config.yaml
experts_per_token: 4
router_score: "softmax"
init_std_up: 0.0271
Below are experts of layer 6 (counted from 0) of a mixture-of-experts language model. Rows are named router (the router's row for the expert), gate (a neuron's input weights, with its number), up (a neuron's input weights, with its number) and show model dimensions 0-255. Each number is 500 + 25 x the weight over its row's rms, rounded and kept within 0 to 999. Numbers have three digits each.
After each expert's rows: a language model's description of what the expert responds to. This comes from a sample of Wikipedia text that the model never trained on.

# expert 12
router:499527464500491478491511464517478496508479497460478520460490509442530488472519551445531530489519542461447488486496499459514495508515525509495544537518463524512492484493488536515507551480437487469482492472472466492518516538495533539479472467505546514525527473491498476467495476516525503539499503551492463495506494529477465509513536538505507475505516522497528480487510488477490479496512478486498450520470513481516468527531483499491476477483500486520505526499494472508521504474529525492438514489511495484483487474486544497551541517541502547510565475528454505531526467495461489485524485495467495463521505523516498519491477478485533463502498471482499507522537498492496495530519526446509467529459466539496521464535483493462493512492542496514453492498493496474498521515480511
gate0:503507511479519441519522495532478480499533484502486488518554484489545516503472504486530473540484481483520505539503535455488518511505521499482490527486467486500539456492488525499510545490507489460521476503500501512507511527518499532545457470492548467521535485487441540526522492495474470491473532517465480496479501533523489499505461494485540475522536497463472469507496462537524498468488468508495505525494514519533513505499492496513525553444486527533523534497545496477524453523508490499493500478489535499523477554503503495485462482485492506502516495502532507532512471496489537514544475523526498509489507531486501466469492542505510520500463423517524496523502530494454460456495447482499478485505475488530504494483496531437485449503459533504505492495435494510487523458493493
up0:470481470524480537489524492523539498484457483514488549487474504510473498513488484440503482524504491526465473495510516472557519504501476457537531473489487435516536519469483505457538496499475496510516525515479518501521522514498518501522533490477508482522459506521510517487527525514474470484482528498531513536490490436484490474477524494567436510490475496515526497527507555472510501510540485517474532493526466563515465498475534557512512518511530506508540498533484496462508480520469495497555515506532531523483544487515502521521496490503498491497493493469514475481499519486472510444472471501514528485486483474487503489483521481458511528523531494479467475471454523531506490496525486506492492526485458503435489510475518465551519475500488467505495479487461520521519484510531462
What it handles: Function words in running prose: the, a, its, his, and forms of be like was, has been, to be, being, often starting a clause.

# expert 58
router:488473522520508467432505478502486520475473479520482490465494487516510484512504494501493524491529491468499484500522534512486460502507511544488504518503445489535532505481486515479511470520500459526470519469477484504474500513467480494455486501551514553484538506476519480480521478536475466523461514548491471522486549482477452480498536526518543493499541548512547481488496497470474507506518441475468502464445510488521469466551526465490477466484498478493491535503490471522511506520519488448473525497533494478522538495461516500551506520505515530514528491511462500506463495514501473472546520496487499489515491521516506537480496465507499488458490479469527523529502478483510512551524553482533454506493476544511547513504488484467520532484511500484463490494485512476529533515468537
gate0:493508506461493517458512491487478500523499510528480528503469493479465467497531531530469485513487532512506515480508496532504501458494486564504484504504493523484459472514505478492517517516529495528554458508483468508492488508477472488478524558507491487460449496475507517468499514496484463507502518503512499554520518462522554485475543532522479510503502549522539469465494533502487491494543433497464496453486468530524490529516517521520493489479499449434505485483538503515497495450511451507497508482518466476496525523511492525473516476494494496460518523472490506504455487479507510516527523488533485481504450542511468516515447509450513524471495528497459520488518534527530531511508449462500469556525496512526487534482510512541483553503485489498512520481467494506524531500508478
up0:491492474511534497489510499493524551488533503467520497495488498516515499424517533517551524497507501462482477455548529498471468531465499484478493514493515492526494504487506533519489526489495483495491511524506479475502498505495526506480482441540491487513506520525504502542487503511505510502487473452504509478476479494469487474532460512524523482465530478486487508486500486482508517505468563493540486505491521474513504511495507476502510477549522537561505492523462526487537507488503545476511538484507521480477505512471484510532511526500489490517493477530502549534554520507491497482507485530478596530482547492536506510505519474503490489535505479526561503523464496460480467468473533500574520442490529503475458490497516448509471449496502494484487497516517505478495437508512520
What it handles: Pieces of non-English names and words, often Asian, Slavic or Arabic, plus non-Latin script bytes, such as Kanturk, Keng, Khurram.

# expert 24
router:504524487497466462495479511535491475504481482495477498459475459470508525476503541480511507485509510430472509476515516497527498514503467512475494504537473508509525481504495526552489501499469495479483528490512452487511480522468511494456466492505522516494507485506509517512516470505518484516466542527469475558488541509511457441506580495505513523486518527483512480452499435489489513504505481491484511491437494486518456527480534501504484489517494491515500529493470477502493514500563465491509518476512444482529523508491516528504527506482513512474535471514466501537507477436452441494522543526504454470492471508522479539486466476491505488495483467517519522491541513486510493524551527493510445499463470484477517480498470467478526525472484491502485495484479473453522512510490535
gate0:482502495424479487470533506471447515477494505500475481500477528456477514489472508491555482539461500481483473519515471512463527490468497467497536445508518523498525528496506490482519449494490502479507489461515528511551456523489432507487482476500538481494516480524498516482521478520519511493433497461491507543497503510527468502497559537448548487457507500445458511516521485493537526478499527500474543490495480460521506517502489484531510492511519491495508539518521501480524480533502527527464513522501479513490482514479499513493536515510547478449514501476536473490532472496474516493508475503472524496495476502523469477507466501501509473486514509535476468482481495504491487529513480482531491494469506475493475470533484424534480470481500478516520503505469509493463531499510563
up0:516496544506538461508525486491472473528496525504480483497478500514482460513516529499524516490492464516537506518532495443467521509527498516517521507508485531451512470461511471512514531518518544512489498495492536491485480489501482527575554526477501471482535517519511491490500545516501555484520473520516509484509484491508529517497450481511511498499488492482521533527516511474478500501518495483502473499556527547487489491507522509459480496518502507495508505451525501460490468505484520575461522505505488501537555540502504501487462483522521480506465455519480557524541462458520484521548435509545513487497542501481496525469511479520472568494479478496510527489497508508502496489521499517485494498516490485482461520499492512503519534478457493552496518501537539552505523519461469
What it handles: Middle pieces of words after a capital or single letter, as in F|us|ion, f|if|th, Timmory, plus brackets and symbols in LaTeX math.

# expert 61
router:508528467515474519483488456540492509505514473450463550498488475463538517499530536482533529485533528481462487503492496476533505531517515508484507500544461503524510490528487510529488536501450478490488495473457457530475517551474537523507488449537534520533499463489505485476519478534528485526475511539477497507499516490478478476510529530515480489501540517506507468497527500485483489517505498504454461491467507482490474527507510507512481476535506498488515531509489502527529504523528513494490561495519473465501501467472520484548499528549516505483505473527498515540540503456447479458514530513456495494487454509514536481460477476481504470478517496481513497519570512479551499547520544473527467501486487505472519505550488508475517535466521489509481501482494460469498503531470511
gate9:567482472479460494475506486539515513493481529487495486480524516480489497515485504493520456478490466492511485514501512497470490521491538510528462494449508494500487480449493537491549496491462516476539482486441509494530485525521490506491540477487465508493516503470505521496491488499534486486471508479467534515476468508515470502516491540497485571521525491512511496480481508545483471498552469525490511570463476502498516491483462502513505485492514507471500506479467473502490520499487493512508470497501509466470505518462504483462490506515519537534524505507484551500525502473524528475518483514451528545481453490514506476509510471554543508535522502516515516532558490513521507494467469478509563471491466522504481544486507529484499483520493518553505461438492514526580487484468509
up9:493476490465500494514469504544504532445506548511469519509500454518499548476469495501480497448470503499464501507454478479520519520476537475511496460486491457503483493481538537500483540473483526513501519520465495486493519491479503508479490502472462472452488471513521496522512524465538491468501526475487529498500510515538527474465474521472518516500462496545482529515512513504508484522544534487517488514455501471492506515488476535498531497519500474456498496526470510515471470515516497469502491479476538468487491517488494510481458491521539529507499533451495506504535491470515515459474480472453510507495492458486495476480525489514494518474529511498586481502546461490495527529480472490500505497505445511524520502479498520523488540518498492514525543516511548569576450501493490
What it handles: Line breaks after section headings like Publications or Personal life, and line starts in lists and tables such as - Occupations, In, On.

# expert 59
router:486510505510486494434500488502478541543511494498481485466461469506490484506506522491490534483537508455509485501512521498527448536529514499500518514488453512518514475519444518480510501499482461524485501447472508510512506525488545528452487523550531504527522516492515433484509515522520522517455528541467472496510526516493482471503556532496503487493489525510532488485484495478484495520500448481499478470503465516511443487547513488499446466508484472500506547513495488523513539451495516485452506462514519497515550467484524515527531517514519490534529537486476479517490453515480482500523523515483486510492475490545508527493493443516481472466513512461532501532512489487502533535544523481516456526490508537477496514511467474503528529494552503514495466460499482463517507532491506
gate0:470500509513498503468493512493461510471520512509468485494507478492486528490515513552506506525492518535462483496509492538511518491482503498483498487525488497454508507537463484457477472471487550552472498515477470508530490505443476505494528506499535535511496499512515526517499504476480531511493555546511511510521508507474505490503507533528521501480494488523472479484494540493506447482488504497483501510539517504538482478473492549531507477487520469493483489519466450469493516507496524458493511521498530504523474508497502504509514529482444504477434529523494516514497488482486475508510489529498421498465513521516498517500431573435491511472523435503507459490510525546514552485497500524508515496495482503534500489531497442502521504513501468513453545472445478512491515473475441
up0:504487537528498511467462514482451466497464472500487488486468541526493496488459487469515440512471503504505520533486451499506540468470528479521501528528509523541474516479509477539557492509478502500499492453551487495536499522524465488514487475480522491495492513461488508476505494496495527504445464535479485520510512545516454487528540496516459497465488517485486502516514503539471536532487470460529477522483544491514502502542521497492489462492484505481480558501553529499480518458499500554462482485479481499490490486535524492483506445526499511524522496499509484498495521481500552491512479508530512488477470518480488471469494490503544492490501548510533534446497469501482480531513522486451469482474482495508528505496476496487470509528489527472565470534486461461533526506490491
What it handles: Second piece of capitalized names after an initial letter, e.g. H-ank, H-ans, K-entucky, J-erry, J-apanese.

# expert 20
router:525509487548486496425486479541487559481497455471493520466486478482525476505557556487492564517474523498488475484543525484514453505494496544497493476499473478541533488492482537522525487508467452517497512509498476508459526535438511501492509449517509530504503490486491502474515495515481474531465521517508496500445533508477473487516485526524489443481496509487537486511536506504452483492547474494496493482432528500502476519479526466480466489537527481506516521537476501510493512470517492491487514499534466490513492490489510483505518507513511514509497466536483495539500562499503493475524508481485501511504488513541502486488476455515516489502474469434535516537538499444469451492507518500541488487476472508517493471524515505503490524447540499506484474509496508488498512499467512
gate0:496473475498506519518509519490488479486474531499496500474512464519539507512533523489494450492479485546517508451510482524491513498529523487503488520534507488498543471547484455518499513559477534526474501503521520492510517543457500528494525546488522497463469508464508543489494499475506517530544516548516513463539515464481492503477487493457467481517464516490474487500540528520496486481505455487536497443537508513498433474478516543508523474478529551488506497481527514519515525482485471545530510482488473483482480461541515483502524470492432503517502466493519481504520471485522467492516496509544485501535477540522481455510496476498477520485471527527506529467551499482524472466488477491471496488469499476482506509516525511452521514481540481534488493467506453492511462468491458
up0:486509511518509517511476488472484453517531504513521508521522489488509496511523498472462533537463464466471525514558528485519475522513502547458543473472490534445501448513514483481510486513489445532552496489491504554470455507504487508491464462479479491489495522500500532472492524519475484527485493457475494516533512509493453439469530530525520514500521478484524504563475486459522488532492500478492514489464542495477550473503458492466483521506488488452508488515483475467522493541515520487529493548513496535514514457501502513478526513471496508474483470495525517549516542515513476524512467529482519488479545476495507529476491512479512517501490507528476522504501516466506450534499509482505496519515496520504505530483475529501496497479505515507498492452497526542512585472482541
What it handles: Inner or final pieces of foreign names, musical terms and non-Latin byte fragments, e.g. Pian-o, Bagp-ip-es, Gomozk-ov, Raymund-o.

# expert 46
router:485500495501465484423490464487491511518486480505486515477491512476518463498524519514526507483525517444514494501508542490500473524514485519469515516497478481511528500525485521501511498478502491531454510500475491505509500532456524515448507479533487520479534495511540478475544477512496479541475515528485511516483505519508477495524525509508512491471520527502535480485483475450482511501515436473456508503474497526502464502539501492490468519507507488518528513509439477536513528513524484475463482449495496503539536481446525495521551510535495504521538457525477514499472466487437472513539554511471492477509517495561521516515489455486485475488500502470523516518500476505540501537531509456512497549487496530480504511507468457458546507484536500523481486514504503446555511476498547
gate0:469438530502495487444482471481534520463508491487476416523473495521520469538518490527485481469508504498512488487484472526523533465497517509476482475502503510503487515499536494526496468506511501515516458515473531549535510492497471524483505489507491488499500544519540472454465504506536516541481559530498459546508509527485505516453544492455482490493460537531541508504516445468459472482484529505494467480501467477514509528515517493511506474490503509538495494523522437524532486486488528535465454497505478527530482494527491492491449504518525520480491524513506492479453480476516520475484529484524444471528484494518478483495505502474482484463483491445524457501516501492501521516462507511469507508446484544526492496531522538496520495517502515505493497487469492535525482466493482
up0:528523523498519523525486470445452470502479498517542504498511480470544514507522529466530481532504443521472494480492535479485494520534553429497526533506491516516493495511467468494469503493521477490440514474497497548520518531441514487521540454497485477480451476504506482520460505502486562496493507530518471483465490508487436522502482500449506502547544525461477479549530523510531515501492473475510496523542468489522542466570498484495501510494492529511501516486490526450494482495505512475509510481499511469512489498488484520533520522503502501503504490466506510509495492513533477545511487540531529529525494496551490543513523516533505503488489505492490493477484489465485455469492527454519489480523503500490522511512476503465546480477503488500475515483517478479479493522469453
What it handles: Pipe separators ending or starting cells in squad lists and data tables, especially after player names, such as Nawaf Sahari |.

# expert 53
router:512526475532482505491531460509487475508490469443500514467489480454522502488516541462511505470545530457456485478505543484508483514523520508473519517534466504509537472519473549510506539533457484491466516473473474494485506567487528520476474447518510495517499467496520438479493451533518497550477507542464493532491490526485473495504505532505535459505532504515534465477504466483481504512516504482486484513456512469517501507508487483506460510514473523497502501516492486517509483505497511478451520498518506505504485493480521487533539538535501521512519494534486512552498497461479495475517475510475496461484503524512501514487469502502535502491495495507543499543558530456504516551514535477537464517453479528486535474538467492459487546456503498536470499489457504485516515505493505
gate0:486542499488512509504501507486490502521527492541552457495483517461505549489491491502485514531518538497490532510476510480478512514543523513517538474464493540483532511501507519512488536496467502461505510489528523520502545492521494478474444494521476480501536476495482496500500466530501481467457530498454478553498480484498509542504508501512591492518480501544450467467470492500500483483550470524474471552489537495473518510548480440470482484532459496485518523472450485486521481510518521487520532558487524520497493493517476482550531509489519516495496497475524498523513469503515484507507497459512482519495512510492489489484488502478509495504462489531509481565499535471495534548510497492505498472486556493536500481506503500431502472470517493521510492472498507494493477438498549
up0:512535465502505482494566471504466471485487519517520484495488514494497502536527474513490520544523518520493537471513533521489519504543517502514459480523458534509507494492473498501485525535509551524483516489555495516495569475480476532501472490471459476515464492529522458469456512530495477482516539510526474499493503483515538527525499493523506516473510512543526497529457458533542484498512497553527508516484505532488508491567499495497514521487459490512508464522467482474526527507495543498546498547457518516505492452561470502533483450505474492465489473481487519503480500506511535515523480486478483525474511495490501502530483526492473515492491488533464484511524490502495450491546512503525499486516520478546452485505464470493507478544498500535514463491505488443509455464490498
What it handles: Paragraph breaks, sentence-initial words (The, In, However, During) and the comma after opening phrases like In April, or In 2011.